python train.py --n_layer=9 --d_model=160 --n_experts=256 --experts_per_token=6 --d_expert=32 --d_shared_expert=64 --activation="squared_relu" --moe_layers=[1, 2, 3, 4, 5, 6, 7, 8] --router_score="softmax" --normalize_top_k=true --routed_scale=1.0 --balance_loss=0.000325 --balance_bias=true --shared_expert_gate=true --init_std_router=0.00647 --lr_router=0.000357 --vocab_size=8192 --norm="rmsnorm" --norm_eps=1e-05 --tie_embeddings="early" --optimizer="adamw" --lr=0.00165 --beta1=0.95 --beta2=0.99 --batch_tokens=[32768, 65536, 98304] --seq_len=512 --train_tokens=561200000 --steps=8984 --dataset="wikipedia_en"
Below are experts of layer 2 (counted from 0) of a mixture-of-experts language model. Rows are named router (the router's row for the expert) and show model dimensions 0-159. Each number is 128 + 32 x the weight over its row's rms, rounded and kept within 0 to 255.
Before each expert's rows: a language model's description of what the expert responds to. This comes from a sample of Wikipedia text that the model never trained on.

# expert 18
It responds to: Possessive pronouns and capitalized title or name starts after "the/of", such as its, his, New, General, President, Gu(iana).
router [117 134 111  70  65  61 149 200 107 135  89 113 146 156 117 127  98 165 132 190 135 197 110  88 142 122  98 105 141 109 125 118  99 155 103 144 110 132 182 102 122 146 156 178 105 176 151 101 129 156 190 116 107  86 173 169 143 139 142  75 113 131 148 117 106 109 151 146 106 138 115  61 111 100 154 138  70  95 145 114 124  97 152  90 203  84  71 132 151 155  89 141 188 152 119 128 151 123 120 196 113 121 175 100 115 112 127 109 147 142 123 139 150 185 136 147 161 100 145  69 162 132 151 205 132 190 197 112 103  88 168 140 122 118 128 127 147 110 163 139 105 164 154 147 119 123 172 107 199 130 126 153 168 128  97 177 143 153 157 190]

# expert 50
It responds to: Lowercase letter pieces inside words, often French-derived or Latinate, such as ven in juvenile, fort, f, qu, au, le.
router [153 182 114 108 184 130  77 134 172 153 164 209 108 125 116 161 136 126 122  72 149 112 139 157 177 114 132  86 128  80 112 113 101  87 100 122 125 166 174 102 152 133 113 143  88 131  79 112 115  92  89 131 116 149 187 165 113 160  56 114  82 101 130 128 130 148 142 141  81 140 133 155 115  75 135 130 143 100  93 133  66 121  50 128 165 188  91 121 109 100  79  91 138  50 134 160 161 105 199 126 186  90  98 159 164 168  79 166 105  59 153  90 129  92  71 144 157 118  90 144 153 185 137  92 134 128 121  91 161 129 112 153  91 145 113 154 160 108 160 125 140 169 149 123 138  90  98 151 171 137 101 112 118 106 103 119 158  87 141 143]

# expert 61
It responds to: Vowel-final pieces ending foreign names and Latin taxon names or inside words, such as Insect-a, -idae, Quwat-li, abbre-vi-ations.
router [190  98  93 124 164  99 136 139 143  98 125  85 189 198 102  87 200  99  97 105 139 125  97 125 138 111 125 167 189 117 155 110 141 116 150 112 104 120 115  79 126 197 148  77 136 192 132 139 128 133 128  74 130  91 127  96 108 121 159 142 128 129 214 118 120 142 103 146 146  79 137 154 116 170 118 105 130 139 129 170  91  99  72 116 189 124  70  84  73 117  87 119 122  78  98 145 157 157  64 100  52  94  99 153 121 144 169 113 107 159 139 120 111 120 108 106  82  94  89 165  57 129 156 157 102  71 125 147 120  85 150  98 121 120 138  82 132 147 175 157 111  96 204 191 117 103 129 150 106 120 140 118 148 141 121 146 138 103  77 129]

# expert 14
It responds to: Word pieces inside proper names, acronyms and subscripts following an initial capital, such as K-omin-fo, M-aid, FB-I, Ell-iot.
router [143 131 136 146 120 158 112 132 149 128 107  95 120 132  85 145 101 178 113 148 110  92 145 135 120 155  92  96 163 120 134 150 113 119 138 128 162 154 102 114 139 127  81 149 105 135 199  94 179 103  86 126 136 136  73 166  60 139 155  91 116  95 162  88 153 157  80 109 130 101 101 168 123 109 136 149 139  89 159 109 107 142 157 145 130 207 115  91 160 113 165  69 105 122 160  97  86  95 114  76  45 103  62 178  84 134 134 136 118 104 141  81 160 132 117 212 221 121  81 105 121 136 168  93 173  67 139 112 159 145 171 136 180 136  87  70  78 119 119 176 127 134 109 115 110 147 102  99  88 108 171  92 140 129 100 173 113 177 160 150]

# expert 33
It responds to: First syllables of Spanish-like names and titles (La, Ma, la, ra), plus single digits inside years and large numbers, such as 1957 and 1,138.
router [114 183 155  92  90 175  96 104 100 147 118  84 155 192  95 113 118 153 127 130 177 127 135 158 111  98 151 158 104 138 107 147 132 140 101 103 124 134 140  83 117 127 141 125 134 166 165 106  93  56 101 112 128  98 174 132  93 182 123 123 142 112 127 125 130 147 153 155 154 109 147 181 121 133  96 104  78 184  65 176  85  61  61 136 132 145 106 153 143  98 139 144 140 173 150 148 110 130 202  79 105 154 100 137 152  77  97 121 104 110  86  46 154 116 101 132 179 169 102  81  87 132 133  92 140  96 132 176  89 145 124  90 135  87 103 178 126 182  99 113 134 164 181 152  70 111  69 122 115 175 128 107 135 140 128 197  99 136 150  58]

# expert 8
It responds to: Relative and subordinating words like that, which, who, it, plus word-start stems such as origin, indic, transl, G.
router [145 121 102 131 134 154 195  93 172  91 126  93 136 148 191  81  79 145 138 113 156  80 136 147 165  61 151 126 178 115 112 157 149  80 119 113 173 160 144 107 129 147 138 159 113 119  92 138 171 138  85  97 101 131  83 117 192  92 127 143 123 148 151 144  97 150 162 161 138 146 143 136 140 112 203 126 118 121 117 125 136 131 128 140 157 171 174 136 143 156 131 149 184 107  75  96 124 106  71 131 137 122 171 128 130  94 182  65 134 119 143  92 127 143 173 164  95 119 135 112  74 127  97 132  85 120  71 111 135  83 144  99 187 132 126 193 153 172  79 135  67 172  66 195 132 180 153 105 181 162 167 104  79 142  97 113 149 126  65 167]

# expert 41
It responds to: Line breaks after table header rows and rows, before |---| separators, plus line breaks ending list items and paragraphs, e.g. "No. | Title | Length |".
router [138  95 150 199 148 134  87 134  69  64 110 113 122 147 181 123  98 120 138 160 134  91 164 139 159 107 104  81 160 145  82 132 135 186 110 153 136 128 112  97  96  97 115 101 113 123 144 169  45  90 105  91 165 167 171 121  93 135 174 184  98 109 142 108 174 111 193 169  80  93 142 128  31 176 167 139 102 101 173  86 156 128 157 153 116  95 126 150 120  94 100 103 157  85 154 128 167 125 152 160 166 158 116 118 135 158 120 148 151 140 165 114 178 170 165 104 147 171 157 205 154 117 123 124 121 177 107 137 154 143 169 106  93 118 166 110 113 124  75 137 102 104 124 144 150 131  63  95 115 111 143 180 137 123 171  85 140  91 144 179]

# expert 26
It responds to: Prepositions like along, under, at, with, by, plus first pieces of personal names and surnames such as John, Mc, Mont, Gi.
router [136 132 113 154 132 164 136  99 148  61 154 109 106 141 127 148 161 160 170 142 169 185 128 114 103 139 119  71 130 186 126 149 159 132 100 136 139 119 140 123 111 110 121 112 161 146 138  97 134 137 157 173 116 105 165  86 136 107 171 158 115 130 103 157 129 120 116 195 152 142 145 181 118  85 179 129 151 184  76 136 123 138 112 123 128  64 154 138 131  92 150 146 169 158 173 132 136 130 109 138 145 190  73  76 123  82 181 117 103 108 177 167  69 126 155 139  44 174  80  93  88 194  77  69 109 149 133 146 106 139 140 154  84 100  99 153 154 128 153 162  64 169 120  98 114 140 128 142  68 171 133  79 124  56 141 141  67 131  70 167]

# expert 59
It responds to: Single capital letters as initials or name starts, like S, R, F, E, and "No" as a table value or number abbreviation.
router [104 143 194 162 181 239 100 174 134 169 153 145 125 106  75  68 142  67 149  64 154 107 150 128 121 162  79 177 129 117 128 118 174 101 105 114 101 138 121 121 166 107 151 192  81 160 105 163 140 116 128  87 129 120  81 134 125 192 174 177 103  92 129  60 168 174 138 104  95 197 130 150  99 134  96 116 162 138 116 147 157 167 152 159 126 112 121 152  97 135 179 110  61  96 123 107 157 135 158 115 146 134 154 147 144  86 117 102 109 119  96 122 135 143 117  73 138 164 163 119 133 119 135 112 137 144  88  92 117 151 139 113 136 129 164 122 111 118 197 133 158 206  76 185 138 132 182 111 125  94 152 134 122  96 102 138  79 106 159 134]

# expert 34
It responds to: Adjective and place pieces like tropical, ic, ian, shire, River, Black, plus byte pieces from Arabic, Cyrillic and other non-Latin text.
router [162 116  85 148 123  81  79  67 165 128 122 150 168 162  83 167  91 111 137 178  68 118 109  57 114  95 101 129 154 142  92 102 114  71 137 158  94 129 138 154 110 146 127  89 166 154 133 107 130  95 123 101 129 149 101 125  94 104 166 143 133 161 127  81  89 152  97 177 112 119 110  85 145 139 157 131  87 162 112 135 133  72 107 119  70 112 110  82 124 127  66 149 101 106 142 221  66 137  79  86 148 110 144 126 163  99  94 150 120 137 127 150 134 189 115 122  89 141 138 186 143  89 157 150  76 138 187 145 161 130 125 143 127 162  46 132 149 182 164 105 185 108 148 102 104  67 140 120 147 113 170  63 102 110 174 160 160 134 148 134]

# expert 12
It responds to: Closing parentheses and brackets after numbers, especially "(aged 69)" in biographies, plus table pipes, semicolons and percent signs.
router [108 119 166 150  97 113  99 134 154  90 101 116 120  66 126 127 157 105 108 116 163 125 155 122 117 119 124 165 110  75 132 166 160  98 188 110  82 171  95 152 134 145 171 115  87  98 208 126 116 151  78 143 162 126 141  56 178  84  83 106 128 157 128  96 141 101 110 152 159 185  88  85 151 161 159 177  84 126 131 117 132 130  80  87 161  55  93 146 157 146 173 126 145 195  52 146 145 144 157 159 112 127 114 122 115 191  92 152 120 125 115 135 126 109 151  87 157 180 183 186 111  50 166 157 155 170  99 131 147 131 126 112  99 112 146 120  93 135 195 126 119 115 155 147 138 105 129 104 104  73 107 142 157 132 132  58  95 103 177 115]